Below are experts of layer 6 (counted from 0) of a mixture-of-experts language model. Rows are named router (the router's row for the expert) and show model dimensions 0-127. Each number is 128 + 32 x the weight over its row's rms, rounded and kept within 0 to 255.
After each expert's rows: "mostly gets" lists some tokens that are sent to it at least half of the time. This comes from a sample of Wikipedia text that the model never trained on.

# expert 13
router [156 188 123 108 146  94 138 165 140 128 145 118 112 148 122 106 114 163 211  38  86 123 142 103 126 108 115 112  98 130  79  91 104 137 126 120 103 137  85 149 156 106 143 103 130 153  98 109 161 121 183  97 102 125 128 109 130 156 113 120 180  69 158 107 171 154  69 183 149 145 152 121 113 155 133 127 147 150 160 119  54  81 167 122 119 172  63 123 155  80 115 117 139  70 132 158 165 149 103 118 136  76 180 157 127  87 165 196 141 124 115  85 153  88  99 153 129 140 192 136 123 111 117 112 138 160 129 149]
mostly gets: "'\n", " Germany", " footballer", " Cup", " Austria", " Championships"

# expert 0
router [171 132 145 103 154  84 122 189 148 125 142 166 112 119 103 146 140 158 201 108 123  79 159 105 170 113 140 114  65 144  88 122 120 131 122 123  82 136 142  92 170 139  83  75 167 205 126 171 123 135 160 135  93 124 156 128 134 222 125 118 157  76 181 126 143 165 160 160  91 134 160  90 109 142  71  98 161 124 113  97 128  88 127 109 155 129  70  87 151 126  92  83  68  67 124 119 142 147 118  99 138  71 188 134 141 138 125 183 109 112 120 167 174 131 106  70 181  76 103 157 108 121 107 150 167  96 145 117]
mostly gets: "|", "===", "The", "==", " The", " its"

# expert 24
router [125 142 172  89 161 130 133 119 144  77 149 140 133 137 171 159 139 111 123 113  95  69 153  64 150 144 144  96  94 170  99 100  74 140 157  74 145 209  94  51 127 193 156 118 108 132 116 179 127 158 142 112 103 192 153 107  73 149 120  82 133  65  65 125 139 141 129 125 124 143 177 122 118 135  35 161 129 174 125 174 149 131 111 152 195 132 137 128 122 108  84 110 105 156 164 134 131 163  73 133 173 126 153 104 142 121 137 134 126  95  50 131 101  68 113 132 158 106 117 177 158 143 117  88 163 135 120 154]
mostly gets: " he", " Comp", " inc", " rec", " rem", "In"

# expert 35
router [158 143 140 110 104 131 154 157 135  89 144 173 117 148 133 117 149 118 190 132 118  95 134 106 124 151 150 133 121 179  47  73  98 107 109  95 145 181 168  67 159 176 138 103 122 169 119  72  71 124 144 141 174  93 176 108 173 104  77  62 119  97 191 106 206 168 115 184  98 128 143  88  94 177 158 162 151 129 141 167 145 147 132 154 176 171 159 121 121  80  78  96  33 102 115  87 134 164 115 125 179 130 164  81 116 141 117 149 135 171 108 121 146 137  71 109 136 104 118  98 123 117  68  64 160 118 151 103]
mostly gets: " JPL", " information", " ·", " music", " MPC", " Location"

# expert 10
router [185 125 148 149 156 113 118 156 123 138 125 144  64 143 160 177 152 108 183 112  78 110 150  89 167 100 167 145 130 112  69 107  27 160 124 113 159 191 159  94 192 129 128 106 138 175  61 141 117 141 159 107  68 146 146  95 182 131  92  81 189 110 132  87 125 162 152 132  58 198 162  89 117  94 101 142 125 164 149 101 106 158 167 118 187  90 148  91 119  94  72 110  80 122 136 134 173 121 116 127 134 108 120 141 129 143 183 150 101  87 121  99  98 106 115 111 122 125 147 191 119 161  91 104 140 161 112 136]
mostly gets: " of", " for", " from", " by", " with", " the"

# expert 39
router [163 120 146  56  91 111 149 179 108 126 139 160 105 150 141 166 148 124 183 133 153  83 175  71 134 139 140  99 111 136  82 129  91 115 144 134 126 126 103 138 193 122  90  92 155 158  95 101 110 118 163 110 120 102 164 115 125 224  82 105 129  97 193 132 162 116 158 223 101  90 174 105  99 205 128 117 188 122 158  99 109 129 143 174 163 123 124  95 147 130  97  89  73 101 148 112 140 186 117  98 169 138 205 130 134 127 155 145 113 103  70 140 122  82 111  80 132 105  97 170 105 132 121  60 131 193 129 117]
mostly gets: "O", "D", "P", "B", "K", "C"

# expert 29
router [148 140 125  98 178 118  86 175 161 118 144 173 112 126 164 167 158 176 165 121 122 116 111 128 156  87 166 117  74 154 105 115  13 140  91 131 101 132 153 143 145 158  95 111 112 126  99 155 122 193 117  70 122 120 113 135 123 156 115 106 174 107 192 163 147 127  85 130 133 132  96  73 142 124  99 123 123 169 104 116 123 102 161 149 139 112 132 116  82 129 108  76  95  88 145 163 143 155 106  77 128 113 141 138  97 110 213 138  79  85  75 138 163  77  76 104 127 101 129 129 116 135  80 101 159 161 128 127]
mostly gets: " and", " or", " but", " &", " to", " –"

# expert 6
router [185 138 157 126 147  37  97 150 153  97 160 145 116 165 161 190 160 113 120 119 100 109 107 101 113 154 180 130 107 203 126 106 102 176 174 156 115 109  58 106 137 162 143 101 104 116 113 121 173 114 149 143 137 115 137 118 155 157  85 130 104 102 174 139 137 154 122 234  89 170 227 115 204 135 106  69 146 124 125 143 123 113 131 133 123  94 124 129 146 146  76  79 129  94 154 111 137 120 105  89 130 111 149 124 111  85 157 156  74 106 137 169 169  88 132  84 110 126 123  90  74 127  95 128 159 157 123 184]
mostly gets: " Jer", "ñ", " Fran", "asc", " Pan", " vis"

# expert 19
router [139 181 126 146 137  96  81 137 106 115 162 147 121 112 115 117 156 137 211 115  91 112 127  95 141 148 135 104 124 124 108 121 121 140  98 109 128 133 156 145 197 148  50  71 111 200 111 184 174 151 133 109 104 134 143 138 101 191 135  84 111 137  96 157 163 120 147 167 144 136 139 125 182 173  98 108 184 132 153 140 127 138 133 146 128 138  96 115 110 150 114  72 121 119 129 154 165 193 104 156 134 130 191 132 107 188 167 161 110  99 170 190 155 100 104 106  91 132  87 111 110 159 130 144 107  97 140 143]
mostly gets: "-", "–", "-s", "Personal", "!", "{"

# expert 26
router [213 114 153 134 146  98  92 210 117 114 167 138  68 172 152 163 124 145 167  64 120 115 108  96 147 111  97 115  73 121 132 115 101 170 127 108 149 127 161 102 157 144 149 138 104 147  99 146 141 131 169 117 143 133 147 103 185 112  59  91 213  77 164 109 128 133 130 167 139 178 132 104 121 137  60 121 166 177 137 119 131 129 128 137 172 118 102  75 104  99  72  22 144 112 149 138 137 123 125  70 178  96 170 131  92 105 154 185 115 163 134 132 111  71 102 130  90 105 106 118  69 153  65 135 176 149  96  91]
mostly gets: ".", ":", ").", " .", ".\"", "\"."

# expert 25
router [170 134 163 138 135 107 142 130 152 121 148 165 110 131  99 136 117 108 181 104 129  85 188 147 128 153 122 108 106  85  29 104 104 113 139 138  93 131 133 122 194 179 135 106 173 137  93  99 112 152 136  93 131 178 156  87 103 169 111  91 153 106 147 103 215 153 136 233 123 121 121 101  99 169 145 141 181 137 160 120 102 115 154 154 120 143 104 126 124 109  84  82  97  86 124 151 124 141  71 138 178  85 203 108 143  82 147 190 135 136  82 130 136 116 112 100 146  77 111 103 132 116  89 108 161 143 164  97]
mostly gets: "1", "2", "6", "7", "3", "14"

# expert 36
router [152 130 101 157 161  81 135 157 106 110 174 139  92 121 135 163 142 167 137 116 161  76 129  97 175 167 165 105 146 106 123 105 127 139 106 107  74 152 158 133 138 151 135  89 106 156  82 146 138 160 143 170 121  96 166 111 109 114 148  79 171  89 113  79 112 113  96 122 100 113 148 138 164 151 103 128 139 109 162 138  98 126 136  88 150 143 122 102 167  71 105  81 157  75  99 159 215 135 152 154 178 123 108 129  97 114 205 192 118  76 126 120 109 121  95 136 136 120 120 170  75 210  81 179 120 184 124 136]
mostly gets: " County", " School", " Church", " Airport", " located", " site"

# expert 8
router [172 151 123  86 206  66 108 182 162 102 214 176  77 124 118 146 125 137 157 157  65 126  90 116 119 115 142  89  96 129  72 109  80 136 191 151 117 195 129 119 155 139 145 131 107 136  79 176 156 134 171 124 112 145 125 150 160 168 104 101 140  68  83  93 146 135 178 218 162 166 193 149 145 216  90 111 185 159 108 189 162 126 159 161 172 150 113 120 139 115  90  95 114 102 112 138 156 141  71 103 176  91 129 115  98 166 147 146 162 126  84 178 169  63 110  94 139  95 160 144 109 110  99 134 124  98 126 120]
mostly gets: " ne", " Mike", " pro", " impro", "Al", " i"

# expert 37
router [176 203 188 128 138  55 124 186 141  84 167 170 129 120 133 131 109 173  99 133 150 105  98 147 115 114 208 132  74 104  87 144 132 129 151 116 127 188 128  73 118 183  86 142 170 158 137 134 121 105 126 180 126 162 145 142 139 136  84  89 121 107  80 161 137 141 160 108 122 105 169 142 116 142  66 119 143 121 155 148 152  87 118 107 159 102  85 130 168 104  51 131  86 118 117 135 132 126 122 100 172 113 119 140  93 103 155 145 154 135 104 177 138 113  88  98  89  85  64 168 114 148 109  86 164 183 108 156]
mostly gets: " rest", " Mid", " number", " road", " Part", " commun"

# expert 20
router [169 130 153  98 178  62 124 160 112  72 201 177  84 144 138 184 114 132 134 118  92  82 158  94 114 129 133 125 120 122  59  94 112 176 206 100 130 154  98 118 121 136 157 117 141 143  93 139 123 160 109 114 121 130 160 117 133 152  94  90 144  56 123  98 110 145 119 204 119 143 200 112 101 149  65 113 186 142 139 208 152 164 129 195 180 151 139 105 152  88 104  68 131 117 168 111 112 154 122 108 183 121 162 117 131 101 138 142 123 125  96 179 140  66 126 124 166  87 124 173 108 140  69 143 144 133 122 115]
mostly gets: "An", "|---|---|---|---|---|\n", "|---|---|---|---|---|---|\n", "|---|---|---|\n", "Al", "|---|---|---|---|\n"

# expert 32
router [201 139 166 148 137  82 111 151 140  49 168 137 111 179 149 145 134 138 131  66 121 103 106 118 106 140 123 134 113 107  99  54  95 114 177 117  85 186 126  82 175 130 105 115 145 188 117 134 144 109 138  87 120 203 147 137 141 161  88  27 181 103 137 122 139 151 169 211 130 181 151 157 135 182 127 101 206 135 138 127 151 144 120 144 179 154 115 118 108 120  69  72 124 108 152 161 156 132 116 122 123  94 201  65  96  88 139 148 116 143  88 162 138 109 109 127 107 144  95 135  71 188 139 133 168 143 171 103]
mostly gets: " ", "20", " $", "_{", "19", "–"

# expert 17
router [143 152 162 151 152 151 132  95 157 103 158 144 102 133 136 118 143 119 161 128 116  89 182 113 164 180 147  52 104 101 109 126 120 113 129 110 115 155 129 154 129 128 114 109 141 161  88 140 145 109 129 108 164 192 126  97  89 137 111  99 120  96  53 101 153 209 130 130  74  94 114 116 143 112 102 160  90 158 126 138  95 162 163 159 148 165  52  79 121 140  86  99 122 114  79 156 125 146  87 116 206 114 161  83 130 102 195 157 154 108  92 117 142 107  99 153 134  99 128 164 154 124 115 155 177 132 107 130]
mostly gets: " York", "ville", "ition", " players", " player", "ians"

# expert 2
router [185 121 124 139 165  60 165 168 133 103 157 169  33 143 193 173 153 188 116  80 110 100 132 132 116 119 129 128 112  71  74  78 112 149 133 107  97 139 121 119 163  97 102 116 129 138 101 125 136 136 186 160 100 141 169  99 158  95 132  85 187 120 157 146 135 130 115 201 138 115 161 129  90 189 147 166 162 116 115 179 140 161 160 167 155 183 158 116 191  82 106  39 150 115 115 136 162 171 132 109 147  74 159 149  83  87 175 146 120 124 106 134  99 101 100 107 132 132 128 153 101 194  84 130 145 131 107 112]
mostly gets: " JPL", " Preceded", "%;", " Succeeded", " ab", " Jr"

# expert 5
router [145 148 129 127 125  97 119 135 140 114 159 120  75 102 146 172 181 133 134 100 111 125 126 145 164 165 125  54 136 117  97 133 118 182 132 109 124 103 134 123 150 128 144  83 117 150  96 143 159 145 162 135 174 118 146  91 140 111 104  91 164  91 141  65 141 181  89 177  99 109 166 122 133 163 140 123 115 138 174 138 103 152 149  95 185 170  88  81 128 136  98  78 171  29  95 179 133 113 145 109 205  87 119 100  99 107 172 213 190 124 132 161 124  98  83  90 103  91 171 136 121 126 100 154 148 203 123 123]
mostly gets: " York", " States", " University", " House", " American", "ville"

# expert 7
router [146 169 115 110 155  95 159 125 119  96 162 146  79 124 132 168 155  90 129 123  60  99 155 100 109 133  87 141 104 193  89 114  97 142 162 116 138 147 119 146 191 121 135 147 128 141  35 150 141 128 128  77 137 157 141  91 150 142 134  83 163  46 135  82 134 157 103 214  95 125 183 110 175 129  89  62 147 109 156 130  87 135 125 168 118 102  89 104 168 148  97 119 123  77 155 157  97 120 146 110 144  65 151 131 100 128 103 128 141 116 101 109 168  68 124 144 104  96 157  90 146 144 104  93 162 159  89 206]
mostly gets: " Mart", "if", " exp", " Peter", "amb", "v"

# expert 28
router [161 164 196 179  99 156 101 156 227 117 156 153 124 107 141 117 179 145 118  88 132  88 165  62 202 165 155  52 101 146  82 110 114 140 111  53 103 137 130 111 145 165  76  89 152 169 137  97 133 122 141 106 158 113 159 123 132 127 151 102 166  89 125 103 133 165 118 119  54 169 137 145 143 105 138 169 160 148 175 140 137 135 155  97 150 153 161  92 122  73 128 138 146 106 177 150 141 122 118 141  98 150 161  67 101 140 185 141 133 131 125 142 126 148 111  91 129 113 126 128 126 132  71 126 167 151 117 158]
mostly gets: " known", "ated", " such", " located", " million", " held"

# expert 31
router [156 163 188 102 136 110  94 135 213 135 140 150 146 133 147 126 219 153 137 100  89  81 101  69 137 192 145  49 115 172 125 107  92 164 131  81 147 119 128 122 125 150 122 116 116 118  74 117 143 119 174 171 143 119 124 145 116  93 111 113 134 117 131  67 175 176 167 146  68 155 153 107 115  89 129 126 141 166 133 150 158 143 126 126 149 108 154  92 119 129  62 112 110  89 160 114 134 130 156 120 120 129 168 104 138 160 172 152 152 107 101 133 121 111  92 125 164 125 131 131 112 119  98 125 168 140  49 177]
mostly gets: " set", "act", " pass", "ed", "ped", "ized"

# expert 38
router [133 135 172 115 132 110 139 155  98 123 178 160 103  72 143 141 117 144 161  93 174 129 158  87 104 129 154 138 165 163  67  36 104 131  68 129 125 193 132 146 110 181  82  91 117 136 155 114 107  73 153 142 185 125 178  70 103 115  91  95 131  95 142 103 190 153 148 142  86 135 163  84  96 195 131 100 131 120 174 156 129 142 151 115 174  94 135 107 121  63 122 124 110 119 125  94 122 160  71 118 125 137 168  84 150  99 152 149 189  91 101  89  78 104  87  76 158 109  85 114 126 169  94  50 127 132 104 101]
mostly gets: "_{", " JPL", " MPC", " ·", "ا", " Votes"